From a checkpoint of a small mixture-of-experts model trained on Wikipedia.
Size: width 224, 25M parameters.
Below are experts of layer 6 (counted from 0) of a mixture-of-experts language model. Rows are named router (the router's row for the expert), down (a neuron's output weights, with its number) and show model dimensions 0-223. Each number is 128 + 32 x the weight over its row's rms, rounded and kept within 0 to 255. Numbers have three digits each.
Before each expert's rows: a language model's description of what the expert responds to. This comes from a sample of Wikipedia text that the model never trained on.

# expert 1
What it handles: Content verbs and participles, often the last piece of a word, after was, to or he, such as used, announced, emig-rated.
router:103149063064130103138112068176091171122157189128123115093099180161159104086137123120129156172146157080127154158040068127106091136176101104094059180107163080086138150114130112166102071163128133132093107110124141145117098131096150146124149149099131150124152134127115087118096118154051121166155136101131127132158125076125109139185195146113127157160112127135152154103126092186164095081125171116086094126129175133185134121117060107143111137084147127166113170097109090156111084181138149105147188116093124165100183114101124075126068149199119119071096089119107165168110082089120165148163124140134116058161104102124139168152145145113095111149086118164129110128109089071117036171123
down11:127153115151058095142154083121139103104096153137157142148127077137151152167074085153131155130103215195143084160156119083109093127128134110094077147137145118150062112039150174109059145148161099140157132088185176175128128175111087206144107101111125100118112130128133173071101157120112117156176109151151131152094165132141077116169107122117157136135104164101135114117103149091131119150108147088132073120131053138102166117062179120138138095149118141111102165125155193147131130130146135141176056096155141125144172091138191183125094118077081124105152130171163140176087175090071146070085080100156114158067141168123152094083118106184156107157129123088120133105115165118109159143102
down12:134107131143148103106098074132106196092162067201104110142087109134080094135146128170111151129115134137162107100108081160104107161124175144136087129091167145183134102136153116171076172148117091140090125155152087155141104165097175138137109168132182146053113112145148117192174149134102156190048113137093122165094132150105115161144122122087109063062154148159143120133106163138148213149142155127099123121071146135134081152195109108172078132123194106149083170120089104099178128096124226142118172134121192151136109113134117153099129154135109111147110105078113133109152146130127101126140093138101152142070175096168157049064110168094110095142097102147183107076174133129123123122148
down13:144124087157147147109148082199155153114136096211208102137109085154189121145126084139104105137124098116195106148177158114060177125180103135108098140063154123153101174098102123147111057136147107119114144128164169165101162116100090215135138118119142111101131146110158094165157146102141099111130096191132079104079124135085121090179181137132066169124080138101144128096105130104204110176082132137089123135142155113172110086127108094152188101095145160114144148102174143155170147112204153159147148100110130138187133153102122136103119154225127085109142143132116106086133132086078092112160113120133074128097099134091112089096102056117165121098136131117117159157116168184097114159130
down14:115103091112125178143096087130073088072099112109141131142128071196148137120161149155176155166087077105132147117155150094071132130124147095117083109087202101155189080130164114095074120111180101172161168087144127169160148154146129139132172088175131088101134097143111109133167083114116093113160105130159153107142170181107133162151138166122106104133152117152146210061110099131142161163131160077184115134168139068131201158139057151135122080158104049132128124111132115191166139087150143149147117065142099187126133064126135103109075138151175133127150124174141113131071083118145113149128173121103086116062115098105164077118097104108127106146107133136120209108131119118130140184162
down15:119139096118128106134146115098103115112109105129094169082112121153121168154126136193193176138123108151083150164144115174146166091100159134131151131161148156138139106116186102142089123101179093176114135191109130145181063130121179091106103147100078150134156148109106098094126118109098151152113081113099114133115106173153182165147074087093127119162139098147131159074141171070137125169187202097131162170128102113130103116102126185119097150164148119117114082147116130115059153168184194199115149140112139086075212114193128086116146096119078199178157154108143177133167147051098099110175064090101142094105078118162111103112125122119131128149088137121128172090164174114151187126125
down16:130128126120148125154133163176078120186147154092105146123107163131173087105144101112130088073203050095108151088167113173066091070155123199149134114160114142125133186102072111114087110126101078142113124122108174056147121119130111135117121148126117123133165114180100124084139171174130128169125163118175127102121061135200139114132082133097108140125136081097098255132092092161122107125122117189155187139057113138150106139131154077093151166135093113124107114156134167143130133094111160145178215116153150112151159153115118146157081122121136184118131174143109152151130142126095110093123081205124148120156115139133135095125101186145127112125128163111121165191122146061139169118136
down17:148121154111179116142145148116106160138165123103127080073077105169132095150155142090119153121149108169143063182143097144161114136178137172131089160126142188164117052077148144197151119206142105112118115099086094156151156131151123158085167164157065103143170182095159136115137168116126121104137150140166102151110167123159113133111163159086127111115089140123188023112132093104162167185109118140166150112121108104069126132112110114097111140147053095142145144157103131122132124140114116071084136184105098140068118096154128162110121146025080106140095094115177110146093105072181114119172108149166107144144087104106151083105042123144091109112089106089137131120165130129097107202107
down18:115105091124155111104077183121109133165144098074168109118124067195168168171125130191144135110116070135139130164153116107190108127132103145115094101123140172199125109152149138159091102072175124125135125177115127089127065096156214109159132133172152164143055140146089153122066117077128109091139127099169137116136177139171148099131148145109163089165129146205158059084109132143145159154107191087132161203134169152152126143168109144071124085147135153150108133171159092095130124173079124114112121124132111126140164118081145113133118128102120191113091142183178114109121118067115139160099141126088108121165165088162113064088156056160111132200084145143115111146184159088139151122118
down19:137151144106139120145135171173128116073149097082187167122106156178131134163102162095035165154101155125183117115070164110083125128063157090164102180136122174115101113102169105161131106154158142206118116144151127182119140125107137159162138123099122156138168101136135130150079114083155126069107118162116121165116165131083132154113147124155125105083093173113130023148111098167177100102114121137119121156166092126165157143196155147109082075115176140178181119117079086134146117142102132119138134145133157136138082161152216149158122121180181077174087127139116111109131164107129129118199146180116159091095128126143148102125159144117124155117088067082138166102200189101054147144114
down20:154148150118133082152142156129141114128112143083105142119087144134088097176108126112130139199070093158116097125145110140126094112113075243100109130107130193126153073115154130083139157156162076154096071134133088137126149160158130074145117107137101159163111111128086113171113117114166093088090138141120110176109167182081204197148110110123119112100091143142079059111125114104114139130171136163153148159221175126140192157102098122152118101189082108085134099120141127196079130182152081062156143131162150090094114098128132134159139101102145158165133124079148140142070175138129078112140133061133138116118100156099128109129135072082111140165120060195098154177152121154147105092127
down21:148145159174172067134121162171111206176112113204127130134151144117130114152132146176151156134206141197119087164119129158134125104126110115089143184154124158128110106133099084183126160113087094066077151094098162120183065119160140103156086119150140061156064115094116103105118145131146173110119145137118118136112138082132161103123140123109109184147127088128139152114182160167111086099075127134068147117169131161182100097094153113121105121178099144095147147111132039164128084134112136121149169127094104090150114111080161132123129134061081090110103119160116128153098118155173135149116114083116123148104153082156136215087217075101112078169142165111107123143097162095188067130138
down22:137166090143156111112134163169179138106120151111070094126099151134153158097154141107117123084163100104128130139128103081121095089150106138145101132175158090112152092098151101149089094120142118071086117102096060169128101109121118145105098170184083052143063163153085063139103121163186147126183128160122066151150138064070081164199190159090117095105117119147154107133134126189177126133108122189112163118105154091131163085150125125171147110178093146132215182114113084101096126150118172091090125140096126114094065151053120109163077109194102139108135087136083148102120129158086135122144104124105149148156135197104157082154121101145126175160094145167110110073172114118130124168121
down23:129144142171112150121108112190057116143088140151117104068130156129147103141142131115098133107162130108154093161109155122118103079103110104156106150136129158204134139222098120151129103136065068130090159095063163136171111136144134095116065168131085089107128141150084126118137183133117112155171150181151115109088140094149133146136157156104074178098073080185187148139151117132127117141077107164120140090129160103117101091136184099169110182130145059155188126061137123104096135158165143069141140156105107121132174099185124156104128118087153116135107110187222104116153194111144185126135116171171166134142087152124145121139091069146206148104117173098109105158141135063085139145138
down24:148142124134131132165122126156093084072119144105075106158146090087152161067130103114116117098167141103109089116133148122157151185116105078123152078118158077122178120092097112099086144139111155144092095090108180109153103179117093194116153119106112155104155099092143142097109099122148101162095136134114067095158157093132135083073098102122107128142154114141115093091096098146099142050135137175156107090111149117127118180151069057146190169125148204132130129142104164128142130100084071140086118157138148181151086154115137201129068144087094110088130076171059066099135083169118134103129163057076163191117105064114161127128110161094163136140125172124107146088169087125113050118153
down25:105133094074098119142154100126109155136173097084084144104224125103177130163159110117120127123135125096170138148133124079174103117110146143127043193136156102149137121080152071172071155198065149142124110103148125156140116171096115137054186129157153087173112150162123131130068085130161106102164121178074065133125167118151161148162186164125140108073066132158118084087089097110123095130057149150119151129186175128140092080148160128120100145135123155138128125146111098164081154164149084126101148169127105141106097127110099096096156090159125104101092098158127069146146112077133130197127065093092140060103113099152157098095163126144124123090165142090100115182147176112110083158124
down26:177145091090114152098140137152109194115113137132108188139115121135113152105169082101109135118138139146117118164147121148133138112119170152103125131189125081151090113109145169096164143132109139062132159102086196094116074112078029096111070126134166105076102120128135156087081142181178150167091215117114169123155167119128100088183079185113119126180065124094151132123075169122069136117106055173078128140145085145129128079109133105114137101125172147158068182142185181139100081138163081112157139101190087113114105167148087126105159154156083136140173156077106109103140072115101143158125125144135102134123145127077114152167120179089129106098142165146155124105105068123184108130161
down27:140134148190047087106152080122144105112186066102127178125128149128132158120179115148115140098137055126117186171104142127088125114108125108138083154147153163192095100154117157164128166198109130124095172095144147135106113138095104095151104134150147102115113161178093072128138076103085110141125149123106121124077108132144132123132120139128100172139101137188128255092134165102097136158071116138121124154065159127108120109065180104097132090153130072150137166129157159164135149086166136169152136107148136139150123112131077164042163179127176152083132123141130102149160114064088159130139068108108094114147091122124091142171146143182152105154169137110153169081140056082095124188131
down28:103079110140109134123060201132138208139099139121097098149093123137139112131124216135085109151226150145134108137083100120141134152168090097135171107158088172119128158096118079129170155117119106049054123098125101135063103107151109135134127106097117129151120094140141107141140108142123178150185103137152141094126130058159131118071178159132120096134145138113184000140184144212115100049162153142121131077145155137144093143165100124138127202141141149134150103143112104108173127175145159052111164101090086125113104107098098120134124115143102126112113104117139145102123130167106161130061162116111125153152130113134157190171201109116113123108143123138130059152102171109149129121119
down29:105142130120147120086140219127132097179126135106101096123162125140116120128154113152092130216140101121136180099093157122126089113133094105153105128152129127128096152127088171137120187091215150153115044126109137166117163135124126137136117124180123162100129077166125179086104094097124084129103166147158159141128199146090117144133152135123145040147104169100091200120124145116153134061141107149169092171168167165126142122158187165104139094152103114139098147070135105182154087148076107126073136114056169139103131128087102098177050131156114092154086118142144147137086169123086125075066085089166143076092178145155078122111139178129108122161179103113118157112206130122127138135105
down30:148133085152117163171176105139083126115127161095105142116143111180151103106105123120169131096056158143132114130158121097163107150143151093047121164107157121211145132153115089186119161133168130129112125132122183100093088118097138134161157119173075182150152117158128158166150132151150093105102131151126066092087154102103135119187148136107133096171088113141143054153095128143178138219095155117168124096152160134171104130134163137111114138069095130147163044112194134113073108078110123084134127085139092108154132136131085113124095080156159102193021144149141112139117180075141152119115171146120104105128109188073126097081140075157082128074132132137124181179149173145132143133079

# expert 4
What it handles: Prepositions and title words in career and award phrases, such as of, by, from, Minister, President, National, coach.
router:120090060082130110121129169146098147150147161113176167066146137191158111100167113137175064133126159138055122120151153091156065150224117129189089140140126128128112093155166129122138114128131148124091113103134152156133217163146191165139136123101105130102104131123097153145079111122079184187110146133138166157160158117173100170158165177167126082153135105142161152104093089117115135080135137152090093148146148147144152148107137133091129143130121125079035194136183141137117135137089122081137139182111107099065156076123154126174130103164083145145128161102126123174100085093101153176176116095156157143110125134152097095130143140129084076168145133142145117210163140092049142151071
down0:128097109118119116116148132116156128095137221194161091110107102158143151183159159126136175122146144158112114136126123086110155164167164129140105075049090129148101113154062161141116163105149103120086110147142115104123152132145175102186209149097146116130120080154127117218101209099111163124137188129144187086153131097211077140111113119150091136125113158157134123160109138172129125144125143127094141096129107141098186152149149177130142161163119153144092170170163149128140087108134087143087147154132136085061114154115113139107127134147076216104133180089116191174091093221143165118154122143198136104112162147145156160126086151156102127165151172112140104135163190101104174095122
down1:150122106148131118113099100173101100110127183134146098094110100211178096059132157140134144127144112122118127202148176095182155115156119118112054088110127126135110121109178155192140169157103117071094080055076127187161147112110209129173068178147100128130119150172105138078118159151142151122203136128182146145142125089215089185143089127129133088120137178114165124108145157162135134133116060127104117130151119100122093107148175142075132195145103150130104133129120109081078097139108096107141123094142108119138132109189100138109131077120100153095136159156133139153084102093125095080120099112174102105180150127120177113105125099094135147122172142157095143216148117100063192155141
down2:100131166137064117144122119126071085154100128129127174162160140091139160128110197076134159119090102155178164133117140173139148134108164115111118082122121114170211117180118137159143152219112135171055139138064067124131123144127073130127140107163177109129146099107159135191167077128070080091136158112182114186114178109141121084075116115091097095105158129146192184101112139163128110147119106118122123167086086181159087088124194127159141075195145106168134135147189116159108141221156121136067101146188114196138126125113104137100124149079119118111164154065104148114127173168121102106169119128107105187127157115128107139156137154134128117120109143122101169107074124088126133137129
down3:113109121142139123159168141107113193146086146087162112147156152133093222092126190113088108048088166174145119066128147169125071108166122163148185118098058120171106076117073107145187182124074072128106142094097121107090082105142180131143132147142132113162112100147085149182121113121158151093116145128153145132087098106124143103130138095115197162144087095154147108104157132120103050121101104136156135123129172120132114120121119116172110117162110127123109124126118119114100128168146154075025119214157149086114116146147097200086107124075114130132097169041097138155134123114150118123156143095171113188133116100116083117107119115086112081086093172149108075136100165139094145121077
down4:086183094154112136074159164156111117163102121139111135126071110117161074166120114168094137145134150121137127197116139122147129107184161154125081095144139182138047127052130202124106203138161173155135062117148144204104151159133125137135093096115120125118125130116149122122164090097104117155130125072150139149094133142143091158169177095097127049145080146167137173096088162120125128118097137109155087198142133139169097092056205096112146066151142138167136168140170137144085129132166100083103091127138150127079129120068151123149123100141123095118099156102172106131096116135100151111075071117120121177102142166113081079175068111100105106155145088131176114125164169086110171179076
down5:135106126124130104125101193104147158127180100169162164120106125141115180207141165169114112147114123146138119144123106122161126077096130169160172067226124077049147046141157128142062086127128103123141131157144136154141201140076139122108207141157105152154079116092076098140135191131121143132150082114135173151122083161115169157134059156213152148136159097184110090159143173103115176143143094133087120103138108112129152139134112149128118114113134174117150114143154132134152154077142130148132157197137125039076146130148056117158144093187143177141111161110154194168148130126166146176123188122143149126093087106139124099113115090150156119116116097109121141089135167139112200135102
down6:099098087133113077125087209114104151154075157133123103112068160118156137131136103172144171161091142142137114175103123128142128134125152134162120149159093130131105129017115160095179104098153180106129138142158141064145076119109132076133172120132173106115130133127164154112116143103102153137084126079155125149161093170145118128152162134134114115105094116147153058041122070079093169159138164121110134122141131189094164162120135175174119108170156143109077208115117098175161156116143165112135109150098125122090185092199089132179101121150145167059126126148192166139140121123100161151147058080133157115147174119122069167129157087125201092181114141118143102063073109112133148157138
down7:163164125187109073158122105125042107113184108186118115147120151185112185166083178147112121109113133178188112179044169162157153154068130139111074142102134124169087147190168133184112139170076114129097151137144086151084144149116120115170140150093108083108135130158206155145182133123111142127144116136108129181130172115161111194124111108156092157077136135181107126084111147109102139091116100086068098138131127099100098120125091159158124086169183165142159116114161097130133142124179158104184119119082103136117137121163145115135095097067159142132075120139109149156121144052064155112130073129117154085117115101118198143111170112131088156100073096121099140186137173081112149152131
down8:131115110098141175079160091132204095147093109109157103149100117124119139105127138158215072123097120118114168117134118084089098126085143132160206125117087131111117077198182099140105167064079113133123162127092152137127128129126173135057179158119110120133131146130153131111166128152135146123090154170142130154154089157139081127141172145180122145146138093092182163175146092080086141180095114135132196120175086131112129153110120143055113157157100123119186166119121112133189144126110146136174163130159117074127111161117058116099097187113160077158069141085113080077117097141138121113111185072129165150133119076150121098138149139202147169085175141089082095103138133213109145118084
down9:114110126220151096120163082157189136140106145162106140126134105093158156104108138115147136113144136128137152098138100146131128126073102144130108096124088127111131143196156104079090124132118126127124118144164128134104181128093132134206154142205089118124141120131183138180072109167059116034122152161038097096138102157082099107149099186128160136155073151124132147142138177164091112175116159091087111080097134155149095130095139177180118068084118121114145066097107173135119167115191164166162143185151135109153175156093061080073159107152112131105110097119109132102190124143172161133097103121094063111129083100155109142161173113084138175116120113141109170099148115145196128175117
down10:168110129103075106108172098103168189162067159106099143120124190169160101136086125142110139054121095158148171102113080166138064154140068134114126103174071157161143151092130182083058139171144116123153145122133119101101139096093048095128130133088111108132082094181147122228183140127153130181111144167116077137134172137137135124174163106132117137100142160131130108102106120154127125097177177151120111151133115124156131090178097101139078148168146145071142123185194152116133170174111082148106149170174105144135104075136140090092159168144142085141105076125083148064135191109138126141116127107104153160144060136077116111075100144128146084090115157157062110164118141130149100100160
down11:092128084080067193137130117080140098145153214108167120143122085139107129100159109120106096110120182109119083136144106145127112060114114125133113123131111122082071130150098113160101136146155102099117121136129142156110147139169092190106112118093136162191131169140092141085153143104115163106170133157105139169167171139095119121129104167181118121171115143119134130096168059090108109082100122169106108077122144137121152166071134165082138093147170166161075120097151169157158130138066098164062113137155149133114067150107117139153053137132142088177150171119078083166190168048149116155097136106138137125164154074153089179105122141134117208143140171077102096170151163035132158125082
down12:120131091132107129161066114139091173144110167155121106145081080166156181127134121147115175153116035122108087225142143092171174151111147064150098136120146114124130159117153124119133113131096170106107140087157155147177154135111110157094102155108067113111163139146105128137086161161191052131127118102179102123140087130149140187115104136145137164128164134140122173131107133161127157122107096093105084220128126095147146123141143076144147176153130107115106148075160117193172151067132113175180127117165132159100139114075097132137090084175078158109080161184093167118074070118129140194092147076118097122101162165152118183180135148077099120126181134166106160175093156171151142160137
down13:105120139105116098155119151070100130180084124203136145105089088172138145057107120125114127130107130059185029099155113154117170132141142130149186059109125131090117110171146152135133135165099153129110087134078124122142184152161175127092142134120148094121141121090103171103119177130161133135173120123162168141096155120120142119155134163108120130155105138124138229107133118110131093184147134128170110174092147075147165133108107217167099127116145183178109114114144158162154146116174115166152137099112205094105159095188101115051180098113096171071129106107196216095178093123174141108150142140148079104142103113150114121148132075143112100083072139104091119102108143146150154127155
down14:180129123137116130143087079124101117121105150159173115116119078149098104102129113084148102133172079113140105112143118110156100161134167052087155181158153100133142169147116118125081074097119140148141113096108148066150100183150128129091143092159137179121202143100038159054168167167150144096119152117115086096178089102125087107116130107124219178124109127124083164175160118113145150135112155094125106157091096067138128121102107150110088082072102133137176092124113126102168115114079171110117135068131118159136121161084161143164164140128191054190120140137119069110117122114137133121119203132128125115099193096155158132098151131127154188190136232084116142127116143149106162097144
down15:132111069094170108081113075166156107175125038104121100167134118103191161072140115119160192080083127087156131081127144151090131070090123128156129125144120177117111142139087140147158060116134215153106148133111072091056173156154134132122164063112172134160158112094140161074115114137106175127102153094125151126146083097086131124157096099143157141161128129169176145151092146094093191125148120183172100115123115088172186105098128134159136138122137153124146134139151092142120162073097118168133143136126129158149138157117130107156121191149118139070084106101072169116179117133193143145173114143065171116040106101136145145185141163093084124158120078095122152103184145148123117163109
down16:115162150129059135161104137071118130123151062134064118087121108157099141161125180179133137153139150120096088123128126151098108136106112080143130126201173137123094117132180165160122114160165135117135119142066089137157188233167119147110177141156054064186100127127132104086141122150102068148184051167155127146141137113160198111124130151196098111113144172110169113086146102147101138112116122086126091172111183117123195178077123127092075217130137106152163138175118122141131062107159125107145124134111128144113079134149144122162106105137164098125152089097176172141157077138159113100132123137114168185130128099141124133106114102154134122168183046138125119114172181148135126173145
down17:168092160200093144151098189142153125106178126131133119160173160104151170101176148059112173089099115158130140033150185150139135099106138159164125120128121143116110166160137102138169102169085141161107109094103055133162133078155113154115173152070149118123153095149185087177135135114140132114183133137143077111108150123133162179078144126112097122086177123114130065111087181090116106088139151221123079108129085120115134106115094186120124098114123172136130117136144108059098118176137138147110185119151078160143153119088083131096144086068165140101115140177138141121159110109150147143164110196124090071183163108109168129124156156116116147111080107095147130132178091210167082160131
down18:162114087123094141120172090118141130143106168133131077098113118198163098161124187128120132164074181162112089119129138079103102125091170218106137156093090066135134110208132151144100110107121074107154163112154128148120112102100148171137065178079131102143125099133102135140103128151155143126137148184147162157143116157131157064211130142166162132150094098075106086129127144104159142130156120104188173089135114150223125078125096170138178130124179163106139148113145093074159140111074179137101153123123148135120057168162111175108153120182128126136136148131135162113148147119121145164128097135102156124236130106194159136129121104154123106169158135162146141180190121190168154074146
down19:150122162180074127139104135159196125095137136179092108117088128127114169159101119149113098096098087130108151121112151174149123088087108143089183132170116131093154156165127152113047141124204069157110174099136151095079133165115159136146168137142111104162083127124110114119175142186120136151064088161159128113106102155087098107123157093095134108156096054099107255094128104155163174107114213075120149117110162141153122128167091135155134114046145142137132161131104105112154143177095183145144171115160134102151101160122144136091130116154088132096125160103099173073180123087165077127154096160113151152101151150125089137104132135103134120175162155121142111140100122121108094190082

# expert 7
What it handles: Middle pieces of long general words and modal or linking verbs, plus blank table cells, such as imp-oss-ibility, is, can, if.
router:119119076118142156097145124127098148116145123087092168101102133084115150146162089034085141155174132124130159156094102127124103166099097145088120177118102092122174131176157123176098106108194105124055174157088159119134116105081074099161141183079114116084153152109150108123072100101079130142157179146094141162146124092148131168093120174131120141129142104114126192181136124131122145093162142140124110156107162129090087124111102131139108187090132140172155115089110167118106060141114203113169184086030096146131191153124154127169154174174078125110108155079144099127084106139166131092156097160202135070161097152112120100188117117174134144139115144150124136147048086114139069130154
down11:157139088177147111172169067145042104156210134065138085133165114190145114111150177134133118134101113122145154161185136129092078120098091134167158159155126080162114117158169132123130133102077110093108082179072118097125121176169131116101108108168150161185127142131124071121138094147080155111171144146136058169162083103122127119097093185152162178135113115179093194097168127105101175159113107161118137130132115123134168188132150175098113146185148149133122071132155107128087140126160114134072176122107159151132135165135078097149135145177129116157134131129085114076176174169082156152180097143105146203142160119165118076105131159129062156147110143161175112095162174082128094148111
down12:158191122113114129087097116206089115108151090098183170138129115156083165173174121100167160174131093131124141190080086176157130093096135132175047119111098101158176129099160052193141132124132177114128125091136113114128127113132128179089088153164144124103111127182132116086122148123155186127087147111108109173191050104089130084143120062108164136142158158123137149183159132132103149175137097148149109140105153125127112110142113103176145139091086106135174138133107149065159159167103109138124162111137168128178184129167100106128158125152122129169152157152157146106103079162154131153120117099124154180096123155176104196143155114105156077171159103104160044123141114185044069123124
down13:138104151111118147095146170128142196116144131126167087123054168119117115175034055161115132104100129120147182136153138137096111097159164130194161123045101174130131165087142135096126172156168145156124046123118139108115092127140114091123104110154145138159167124113136166112105138167140229130152124113105166111135105133086152132135108094098127058142112163153111172189124120138139090130179053147110113103076129151129126115099072108137110101127128146154165123161130090148098166090119072066062117102119102216129182169145136137045182095114135138100170112131165196136146128114201128102155173147151142084104091122130064126104164138153137103137133109104140143143133106187162123128154
down14:116105135096154162127163075183066091102096097116129161144128129152093145121185178092151089115089126143105201188084095090129137116122088078110145141141191141094159154082110115061143151148118143127105126156116111110132108094214066104154148122097141173108113106172123068130158084131088177059095143158096089136143164134154108111152131097064139196066078077162128149109163127069134193139142099088113133154201170106189106128146155186116121130132123119139069144145141120160110144167077160060139174137100148128128140156136130116107143062153116082135082131077158105142114133162156107169178108143147099122184126085120158151087129088108088140151096192159122095140127119102120091119127
down15:165129116114133121143130081111082183143129153134130128176145140167136126140019138115190129151105093093094159128131141145097068182110163099146108112105092169093149099156027108109129176106099153080108096160127141176135133162185076139188123114142125120121164179140134106142124141168170061100126101113121044139106129138164152120135153158109123158110179089151140119174090168185119137076096116113138092101123157114073114167107142143132082098124089077151145131064118115120113137123093113150127145135117200132165132077169193159079058156081122125076145085156131094105106091098164155179166134116120112121126130140127089136157135153095135087124170074059082111143120174072120082081102
down16:108174111163121107174134108138146160098102150096101071121138094114140178151109096172122151142112108150180196183120085117097150107104143150110129135092171152150181103041078110156144187095150190137168090111149180189191108119121106125120158151100112123107125135142118168121133118103129188122181130176079102098062118094135149103140171143087129114106119141129079019090088143141101107138151146122127113130085096131150155149176158080148149122147109106166128138152146094096148117090119148175131121168138117095150154126072148136098163203126137121079141146135103175186193127177164150120125133177125158123154089127153120099124160110149105110125134107054132027160104139068163084162061
down17:091086121103130127099128144099100109158105164131167106136088106130150158112167100117105092145125034104140145138130180170126163138112176148184060092159141142134122163143114130186131130166214094117082126073125101147160133210167175040134103151152069074124136122153192106094201184040134155183141117116181153150076053117144133091125133153128108095112178130158134183140162105149135114170139137157137110160089109117093118138131097105140141160111213084132123132131108128091062140135162158157183115152093107176119143112158116156126124147163111107125137089110134155096148135087126147152119163080086116125138150121133130163180147116151167149146141160082114142153101068176097118174182
down18:163121135137138130107122154130093206108107122143140084150137145106109099180151107190168128172145145149055040095190143120081110143119170133141111139091087205150065061163111155168114148137109184122130123127167100186135100153182169093136145071075122144143146128165130112094132136110139143151110078127218127122118146149165122128104120076105050140179036198111141141174161144132095128106109143115075143089145129155153116090089157127120119106124102130105147106149152085101085099066138135136160108129111166134070134147124119109113127205136142162143114104121103178159183127123135126101079095149192095104110077152084101183145124202146118179107142173151153172138128144144112110120107
down19:145124129091123175073065109135155183144141130081119112148140136165141105176129074086096081140121152122149065183154175115152142130172130121120127100087075192104159110168140121205133087120115103204145162168133150105159133159118207172140150095124088136123099162085113154150171120116125129141072112154129121085117123149108159143146138117102101044169151174100135034105179113130075137078084212085158118126126154108134124142141179118143143150104138168085112116196125129143070102187142147126108105104148127077133146093165126119109054182109108110115182143136098127103100155163174155112149086104148157122146188116105124161128133102130183170190121088150138154139135097172098098087153
down20:165122075095115143213101079116078095091092126097122178109124092144115111131141059080108127058094130170103166119151137153157127118120144148146227183129129102164113182183106105143195133151145128118123128125142181116157114100160110105124103100148127137156090133140186157127122132136135125158151175055130159148115145145156192159134148136113171132147122048184074171120122190151121122151134163120146107171126108148133140117101116066129111200127104114118087145126140156158108104117158143074115169120144076089167151159168141204079118092130136080089137090165096117150130155128107086141098167144115111094159157185221149136104106106184123094130224121131127124093104075109140130135096
down21:063151056144067082103192109100071173055090138076152117122102154177186134108076148176142082128108134138141157042162149204141104115058121132097128089096123174162141121179180151179159118129118141188099104110064105116153120154180110091168078123182117118127116127128115141147122092134124130078116144137132129077059116122086171178146119162141148110115175117111125187097119167131115159174116108173109158090188120098130151063170110106127147106100102122161102127136135179141166117078157142153129186069096158184165092127146136083104118150105129128127153144089097122152099088147158107110144125082093105092089102149121084160169154164100135155131144162155166161168117116148100117116128
down22:148097139160133146114113156148098101199132131148127161085176118100113141102116047121121104105151128131139161186107140173131112150091039148135104117132160164123195125158147149168169085130155127165146174160127165112078108150103119151146147171122128124064080140104142123144092154161138099110118148159098096169088136140087111119140066118087095121103162072086097177164133161124145135111145120123187066110145142133094125097198176154170160213101119084133176074080132143146122134075128168128160100113098137208177107142130126184148185165072128065123230129190153124115150118121185168096147124085162148141105121140105107164098089121053178152136114129137104098112152120109123118130134
down23:164130171116135159182106148101125113101067199125118153126139144177116109078167116145115085071121127161139085097138158125129128104096132093188091124106160130148139150191098090138134094136142129075157170100123089164107155128130101057176160099085076109171099102091185165076128131085089079112189097204145062130135139179084100142160157214119137145076178127091133093153119168073114110162132131111179112096211102109110129108171157149156109113136103147137148131094131166114139127136114161138154139137167164160138083112139100081121150170120069074130108162166149136107130135198133128119078063115125094125064149170112116166118168094148159140176110116115159157118105123189111093171154
down24:190149113113082109223161055146116131153123125136125102135130140081160115101081136157166091088153071111149090149168192163125136121133120107155132098171043058173098177096155141094127123113146069106120182149138111124149132122129104111130137126107096144083153102143128132098159092153136149138222114088125181112129146087165119145111179108105152138128150123073165155159169131094161155093101165092155078116088171140098106170102128120107132137112089089093142141126155150138149113098140184118149176148040168103114212128102200072143166084105167171179176168109143141107125186115122109160149168128138171114152103121144076122152158116151145095144148166106159142100147134093086192150102
down25:133107118125143123162142183137110140143078107162074167142136107097162139082144069145106117153101101129107177180127179158159113180068138120058103102124088176148129115114109128122097066123177110112133144096189102135132148131132115162091171132060069115125170095138102143101108178164137145126164104151175068088149123119108055159142068146122164187115159104122127204134129144150133112110138141145127147122120200110103048085163179148168108152123151188104134094136092048112157123127102177130086126132119143156157105140073111194186142127111077117118075086103144079127072126107160090100139119164154130127149143140111076116125090113127139140119112172152076092131129175071109118034157
down26:177096143113121115112104091095099116152130085074148104148134096149127132118123113161152179098146171119133179120145138038116064169076126130111121128079178152167066075097128150106113164117093176167177122113138089149109131149127120159113116099109086180131124128080165139164112141191162133170110096133125055140130127104199124088150155112057093145124127115205184139131111128162107142170117134105165137122091143172151123142129132144113188149156139152119189191137208110187061133113132116091098053158096100127099147088119104204099131148140141103179162077195141148092131141162089155097137118125121110071092116085175143166101134185144126146117114072133155118149151136117114065125175
down27:137130159135146192111115126134053129111152205119091120113132139081075083175145101137096068130067146137110075146130136136094186119115146156169185070141052147164149126163118168156073122134152096115133153167154107155118102081117135107118100123118135111182103079093166122125135129077097191089156112148147083126141159116133106162141107112051062098164120118143109075121126087083148105118152131113126154198129154150081101147169153135112092150128125087090142085174056097146108145099090111137138067130088136132099120125147105114122130135100171147109082170128159165135135112099155172129150168148130044160087164184187131097103173109198109105154144211075166121145131149148178157130159
down28:099116133170082161128098121152139158145158150148194127147102107138111175166087131135149116122136109109138117097155066137127053105106125136150110179131176101093093165107073094124120143099142121154107192133164141109137067160134123154106109140173093146137119139120113144146144100165168155140152110098127119127141125119164118114062124123151145137129107078091217181111094160160096163112091149143150038110094150164127132094124141120150102175136061143075137087187104047087124139125139123145169125153135101188159191113181155188171134118082125120163197072104178082123152121115126122117152168167169155132180138140180099095100166131139125092124149202139143067089190117070057096168143
down29:103137165136059162170136074088092134110171113142117183126124096054111127159139153114161130114106110117179121091141148192139135102129124185182110179135150118114080120082157113163130115154167138139150185088076154115144078125100101173107114167148143124074102137145050114153070172132095098143163108181125122162112131166164132162092120089111176139122131146131151111074034113103181134152133113156113125120117113143143144125112107124098114183075165098151094063110106114137081100158159093108062163171150112107118151129129124203149114119106147118122115123148140081211149108101097145181107132130119159070213155147142081069145163100120148136068154112086137067127130178088144151173175
down30:137128127163093151119114126144152095143162079131197124129031124116137169146099073116166103142121139153126144130103175156168138121156151085079134141166120169102158128084117161091100118147113162135112094117087117132124134180127093092108120100147086068086163114147169103147133115139199059099180120100180105171143167116123114149144078134110187155135040170139144131184088124125129116119127159171114048136140111166163106121127113105121141114153159144082131170140170140142151100125129113098167107132183124175117142114139106162130188171070107117120183111096099152097152072118126156131144149154183156178141145190105165198096100094086143198121082111161074067184160144136139174203103